Experts of a small language model.
Size: 12 layers, vocabulary 32768, 132M parameters.
Experts: 32 experts in each of 12 layers, 576 tanh GELU neurons an expert, 1 pick a token.
Training: 630M tokens, 4804 steps.
Below are experts of layer 4 (counted from 0) of a mixture-of-experts language model. Rows are named router (the router's row for the expert), up (a neuron's input weights, with its number) and show model dimensions 64-127. Each number is 50 + 12 x the weight over its row's rms, rounded and kept within 0 to 99.
After each expert's rows: a language model's description of what the expert responds to. This comes from a sample of Wikipedia text that the model never trained on.

# expert 3
router:57 33 73 48 33 40 33 38 60 31 63 72 46 66 62 61 51 50 40 47 37 30 24 67 49 39 53 39 43 41 59 38 51 54 45 64 32 49 49 49 67 40 52 59 47 64 50 51 41 50 43 32 57 48 44 53 25 43 35 29 45 55 56 72
up0:55 53 34 51 29 42 49 50 53 41 46 61 37 53 52 47 39 33 43 38 45 49 40 65 29 43 57 52 62 40 46 49 55 50 65 39 44 47 43 59 40 60 43 59 46 33 62 53 48 45 53 49 26 49 56 40 48 44 65 46 31 45 39 59
up1:46 34 56 48 49 44 51 55 62 41 47 33 62 54 31 42 49 75 51 56 62 67 56 39 76 56 54 69 42 51 33 24 25 38 24 54 70 71 63 48 44 58 52 66 52 66 46 38 34 51 24 60 61 46 49 64 44 32 66 41 31 49 36 47
up2:38 74 52 35 26 58 51 46 30 57 27 32 58 58 55 31 52 42 54 59 59 37 54 50 43 44 54 62 42 34 55 59 62 58 77 52 62 61 39 57 30 28 43 48 61 76 44 67 39 44 47 46 34 68 62 73 62 35 55 40 55 43 64 48
What it handles: Generic nouns and verbs after to, and, that or the, such as issues, met, show, system, work, deal.

# expert 25
router:67 67 31 44 43 40 40 39 63 52 56 69 48 32 51 47 47 47 48 52 46 51 47 50 58 66 37 40 54 36 69 25 61 62 49 36 59 50 40 50 41 28 42 31 64 72 37 37 48 66 41 47 66 61 46 41 46 48 48 64 58 51 17 55
up0:62 57 36 50 33 52 42 61 67 49 48 56 33 57 35 51 59 36 38 52 45 44 35 58 43 65 52 58 59 40 47 40 67 41 58 27 24 29 44 61 64 56 49 55 44 41 46 56 54 50 55 20 25 45 37 54 59 46 57 40 48 58 28 58
up1:55 20 54 44 57 54 35 53 56 28 55 49 43 52 47 40 67 68 48 57 55 48 59 36 72 48 55 51 40 55 43 57 38 39 25 53 67 58 48 42 54 60 47 62 60 77 41 48 43 61 13 74 64 58 48 56 41 31 66 34 43 46 42 42
up2:50 55 53 49 53 49 32 50 20 55 40 38 43 45 61 36 65 47 55 61 42 48 44 72 67 53 69 65 63 30 58 44 65 60 75 35 56 64 32 48 27 39 53 51 54 47 30 57 41 41 58 58 55 56 32 53 60 52 59 48 64 64 40 36
What it handles: Double line breaks after sentences or URLs, section heading markers like == and ===, and opening quotation marks.

# expert 14
router:63 39 55 57 29 44 49 70 64 22 49 57 51 43 56 45 53 39 36 59 56 28 57 63 69 37 54 32 56 50 46 40 52 62 18 61 34 42 63 37 43 70 24 42 60 40 37 46 59 43 52 37 55 19 57 51 35 41 34 54 44 61 53 64
up0:51 47 44 45 30 36 49 55 41 48 39 47 47 51 52 32 54 35 50 52 44 38 48 71 35 41 43 52 46 43 35 70 54 51 55 38 42 45 29 59 47 53 53 36 42 38 36 53 48 30 43 32 25 32 60 49 46 34 45 46 36 51 35 52
up1:47 43 35 50 67 56 42 50 58 41 44 34 57 38 34 44 52 61 55 59 68 55 52 25 66 42 55 66 58 58 28 54 45 51 25 49 66 53 39 50 44 52 50 56 54 74 45 67 31 44 14 61 79 46 31 46 48 33 72 54 26 38 36 41
up2:48 80 49 43 33 62 50 53 32 65 34 50 50 60 47 49 53 35 51 71 41 52 44 60 70 49 68 53 55 40 59 52 59 59 74 39 60 71 42 34 27 32 48 36 63 43 47 49 54 32 58 60 34 66 61 74 61 44 59 41 75 56 62 40
What it handles: "of", "for" and "the" inside names of organizations and places, such as "Association of", "Ministry of", plus National, International, UEFA.

# expert 26
router:53 62 54 63 45 62 44 67 57 60 59 36 57 37 61 58 63 68 51 57 42 46 67 62 31 50 52 48 45 62 48 50 46 61 50 49 49 45 63 46 62 69 36 55 46 37 50 48 63 55 38 37 46 43 33 44 59 38 57 33 42 44 50 69
up0:73 45 25 55 38 44 38 55 50 39 50 44 38 79 52 35 56 44 38 32 47 45 45 48 39 46 57 44 61 37 51 45 67 56 56 29 37 44 48 67 60 48 45 44 39 49 53 48 58 25 56 48 37 46 65 61 38 30 54 53 28 35 43 62
up1:59 41 50 33 53 58 44 45 48 46 56 40 64 35 30 46 73 66 48 58 74 62 56 28 68 22 54 71 50 54 39 41 38 40 42 61 69 58 49 42 39 60 52 64 48 64 40 66 33 52 18 67 74 57 66 62 49 37 51 46 36 32 37 50
up2:47 55 59 40 57 73 55 48 52 60 29 34 44 58 54 53 49 41 60 67 43 63 32 48 52 53 58 64 51 29 58 58 51 56 79 38 66 73 20 42 27 41 35 43 55 63 33 64 54 30 72 48 44 65 50 67 62 47 61 50 48 59 69 49
What it handles: Words after the, this or his, such as same, latter, own, following, new, and kinship nouns like wife, brother, daughter.

# expert 18
router:61 64 43 63 48 55 47 53 66 42 50 52 33 33 54 51 49 57 41 64 44 42 81 50 59 27 45 33 63 58 56 61 56 44 47 51 31 52 56 41 58 53 62 57 28 45 49 37 55 70 36 29 47 17 37 63 28 60 37 57 56 43 41 75
up0:60 59 47 32 32 47 44 41 68 53 50 53 25 53 40 47 57 43 37 29 43 48 56 47 32 60 46 55 63 33 41 33 69 42 45 46 46 48 51 63 46 54 46 55 43 49 60 60 40 51 47 42 24 59 60 52 29 37 60 50 29 44 45 66
up1:56 37 49 32 51 56 42 46 39 37 52 29 70 46 46 37 50 69 48 53 56 42 63 30 67 43 64 67 47 43 35 31 25 46 38 59 54 64 44 51 26 53 40 77 64 64 38 42 31 62 15 66 61 47 38 48 29 46 53 48 27 49 34 42
up2:42 68 32 38 47 59 47 43 26 56 26 51 46 63 58 59 47 49 54 72 42 44 41 54 73 49 56 57 42 41 57 46 52 52 64 33 52 76 34 47 26 55 43 39 58 69 54 49 59 43 57 66 35 65 49 78 61 41 61 54 75 49 67 38
What it handles: Forms of be and verbs like came, went, served, remained, notably being in phrases like the tallest being.

# expert 21
router:59 58 54 62 35 57 69 64 70 43 46 52 43 41 57 66 56 61 48 58 41 40 38 51 38 15 40 32 67 53 66 56 60 51 45 44 45 37 63 38 52 58 57 70 52 39 39 54 61 76 44 41 61 57 26 80 43 51 66 68 58 55 36 57
up0:69 45 50 33 32 51 50 57 42 36 47 62 23 69 52 37 63 44 39 24 53 49 39 56 38 43 60 47 64 31 33 46 78 58 56 34 37 58 50 58 58 48 47 58 41 43 51 63 61 51 42 36 22 41 50 50 34 31 60 49 28 57 40 60
up1:45 33 50 47 56 55 48 55 42 38 40 32 48 48 35 41 48 61 55 61 57 67 53 51 81 49 72 62 40 54 48 36 15 28 21 54 61 46 59 48 39 60 50 69 46 70 47 44 32 58 14 61 55 55 42 53 34 38 61 48 33 42 23 39
up2:34 59 37 49 50 65 45 49 21 48 32 52 53 58 50 48 54 38 66 63 47 62 37 52 47 52 60 59 45 48 70 70 61 52 83 50 50 72 39 27 22 55 43 43 55 66 41 40 57 52 65 56 26 61 51 68 63 46 53 48 66 59 54 48
What it handles: Main verbs is, was, has, had, are right after a subject such as it, he, which: it is located.

# expert 7
router:50 60 51 47 45 58 57 54 65 57 47 42 57 42 64 31 50 38 40 62 40 44 59 55 48 44 39 39 38 69 69 51 42 48 36 87 47 53 62 38 54 68 36 93 41 44 59 55 56 59 48 43 56 25 38 52 45 52 34 50 55 46 68 52
up0:70 61 36 52 39 55 45 46 65 53 45 56 17 60 39 39 51 47 45 34 51 49 42 50 51 63 53 48 63 24 48 45 75 40 49 36 22 49 55 71 51 59 52 50 48 31 40 53 49 50 55 37 26 46 63 50 42 45 55 59 38 41 40 62
up1:59 35 47 37 51 52 57 46 54 22 43 52 58 58 44 39 53 61 42 59 72 65 53 34 70 46 58 80 40 47 44 30 43 48 34 58 68 68 48 58 52 60 52 69 61 67 42 62 40 45 18 66 55 50 45 56 47 18 61 51 35 49 22 46
up2:36 70 48 49 50 53 49 45 43 58 33 43 43 60 35 56 49 35 52 72 58 55 51 49 52 56 49 57 37 36 58 61 57 58 72 49 65 65 27 42 23 36 37 47 56 54 60 65 61 45 52 51 30 77 41 61 60 43 42 51 62 65 52 36
What it handles: Nouns of amount or class after an article, such as "a number of", population, given, category, Total, any, species.

# expert 31
router:48 38 58 54 30 40 42 67 68 32 64 57 48 66 75 44 55 42 40 65 27 37 47 61 48 65 50 35 31 48 47 66 50 48 47 52 45 23 75 48 58 51 61 59 33 41 54 58 54 69 58 49 61 23 64 50 31 47 45 57 41 69 37 70
up0:48 52 51 43 43 45 42 54 63 41 33 44 27 54 43 39 58 48 51 34 61 49 29 42 55 61 51 37 56 43 50 57 77 49 64 29 36 53 47 51 48 60 55 40 34 48 41 53 43 53 47 47 34 29 67 44 37 42 61 39 44 54 38 60
up1:59 45 59 31 58 49 61 55 56 32 24 45 67 50 41 31 68 60 48 56 59 48 46 32 63 30 62 73 44 50 37 38 30 46 29 54 74 72 54 49 47 60 62 77 61 58 38 40 28 38 32 74 73 46 34 47 48 23 58 44 32 60 35 29
up2:36 71 32 51 56 65 44 47 39 43 37 36 62 66 49 48 54 37 58 69 52 50 47 56 55 46 71 65 39 31 53 53 70 58 82 46 64 55 31 46 36 32 45 48 53 55 48 60 52 45 52 44 20 56 62 79 68 47 56 35 74 57 54 33
What it handles: Past-tense verbs of saying or naming after a source or subject, such as called, wrote, described, referred, known, founded.

# expert 0
router:61 44 61 51 41 52 64 74 66 43 61 59 69 51 53 66 43 48 45 68 53 43 44 56 57 35 47 32 47 51 58 56 34 61 50 47 51 48 58 35 24 61 52 45 45 33 46 51 62 39 55 38 52 22 40 54 30 70 50 50 58 42 47 53
up0:69 62 49 49 51 43 52 66 39 42 41 39 26 57 41 23 57 47 37 39 42 48 45 68 34 52 45 51 67 35 59 52 65 54 63 30 29 55 27 55 37 58 53 48 44 43 58 54 66 29 48 38 39 34 66 43 23 46 61 57 27 38 42 56
up1:53 50 59 47 46 53 46 46 45 46 50 31 59 41 49 41 72 69 43 46 62 60 46 36 63 51 62 77 44 59 38 31 28 40 28 52 60 54 52 59 42 57 52 70 52 78 49 53 20 61 17 66 63 60 39 62 42 41 63 47 31 56 42 44
up2:49 66 46 28 55 72 51 48 31 56 23 43 59 66 39 57 48 39 51 66 56 58 54 62 59 54 60 61 35 26 53 55 60 66 85 38 48 69 38 45 30 37 37 44 60 67 42 55 56 41 49 44 31 59 45 65 72 52 59 44 73 66 61 51
What it handles: Last digit of four-digit years after a split stem, as in 201|9, 197|6, 202|3, mainly in date ranges and tables.

# expert 27
router:51 57 47 66 45 60 39 62 62 45 40 51 56 42 44 32 43 44 32 56 45 47 61 44 56 42 42 46 47 77 46 40 42 55 28 28 57 41 77 32 40 53 39 45 53 57 41 44 45 50 38 25 59 57 56 49 22 53 61 43 54 62 75 48
up0:62 52 50 43 40 47 38 55 58 39 42 52 25 64 52 43 67 52 43 34 54 53 38 61 27 59 52 37 53 41 44 51 82 51 52 24 40 41 39 56 41 50 34 50 46 50 49 42 47 46 45 38 32 47 67 46 33 41 51 55 48 41 24 65
up1:38 43 46 47 47 53 47 64 40 34 62 35 52 37 34 42 75 65 46 64 58 71 63 44 72 35 61 63 48 59 39 33 25 38 09 63 53 64 51 52 48 70 42 74 42 71 39 51 39 42 27 63 61 62 35 47 38 21 51 42 44 53 24 38
up2:43 62 35 25 31 56 45 46 34 53 36 50 38 60 62 43 56 48 60 73 37 51 52 61 53 61 59 44 51 47 65 56 58 62 75 45 51 74 35 43 34 31 43 40 55 47 53 53 55 38 55 67 23 81 54 61 49 38 61 41 64 48 55 46
What it handles: The preposition in, plus from, during, through, and digits in geographic coordinates like 15°56′8.5″E.

# expert 12
router:60 48 65 63 29 62 66 66 62 32 42 62 45 37 49 54 41 56 57 64 66 47 57 60 61 48 46 50 45 38 49 66 51 62 31 49 25 37 64 27 56 49 61 52 58 54 61 53 43 44 41 44 53 19 41 50 25 67 46 30 40 54 64 58
up0:65 47 32 60 42 58 37 50 46 51 48 57 20 59 43 42 41 41 37 38 39 41 37 60 31 65 60 43 60 33 40 55 68 51 60 35 37 48 56 63 51 31 42 49 39 41 44 67 29 58 59 57 35 31 59 41 46 30 54 44 34 47 32 47
up1:46 39 62 52 50 61 47 63 64 30 59 37 58 42 43 52 59 69 43 59 51 60 56 45 75 43 53 74 39 56 42 53 30 43 26 51 57 74 44 55 51 56 54 76 79 69 35 56 37 53 30 75 55 48 32 50 38 36 62 42 41 47 32 53
up2:46 63 56 32 43 54 50 48 44 56 27 67 34 55 37 32 61 48 67 57 67 61 38 71 63 55 72 52 44 36 58 72 68 74 78 51 54 65 29 47 36 43 43 41 52 53 57 60 45 28 48 59 40 65 50 59 58 48 62 36 69 51 44 44
What it handles: Blank space tokens and numbers inside pipe- or semicolon-separated tables of election results and sports statistics, before figures like 1,729.92.

# expert 9
router:34 50 47 46 58 56 48 64 67 44 67 69 42 58 65 48 36 49 46 76 70 40 41 54 44 30 30 37 57 64 51 61 51 55 54 73 45 36 44 46 51 34 44 45 56 24 53 51 59 51 62 36 39 59 59 67 29 62 43 39 53 40 41 52
up0:71 45 47 35 42 44 46 51 68 53 30 59 23 44 47 43 73 56 44 46 50 45 49 66 53 49 58 46 68 47 30 43 75 55 48 27 28 45 60 52 59 60 33 58 46 41 56 47 50 61 47 43 22 52 52 52 32 41 33 55 32 44 40 51
up1:53 48 66 39 48 46 43 68 67 47 46 29 67 35 36 41 56 60 56 47 51 47 66 43 62 29 53 60 48 60 30 36 18 42 21 50 49 53 45 63 33 59 47 64 57 70 51 49 28 46 19 57 49 61 57 49 36 36 51 41 51 46 47 40
up2:39 47 45 59 65 55 50 41 22 53 28 36 35 46 50 45 52 50 43 74 55 69 35 44 56 42 65 44 31 37 73 49 59 54 61 31 48 61 26 58 31 24 33 37 69 65 42 43 54 46 51 49 46 69 60 61 60 47 59 46 59 50 61 36
What it handles: Mostly the word to, plus for, into, onto, towards, after verbs of motion or persuasion: took him to, convinces her to.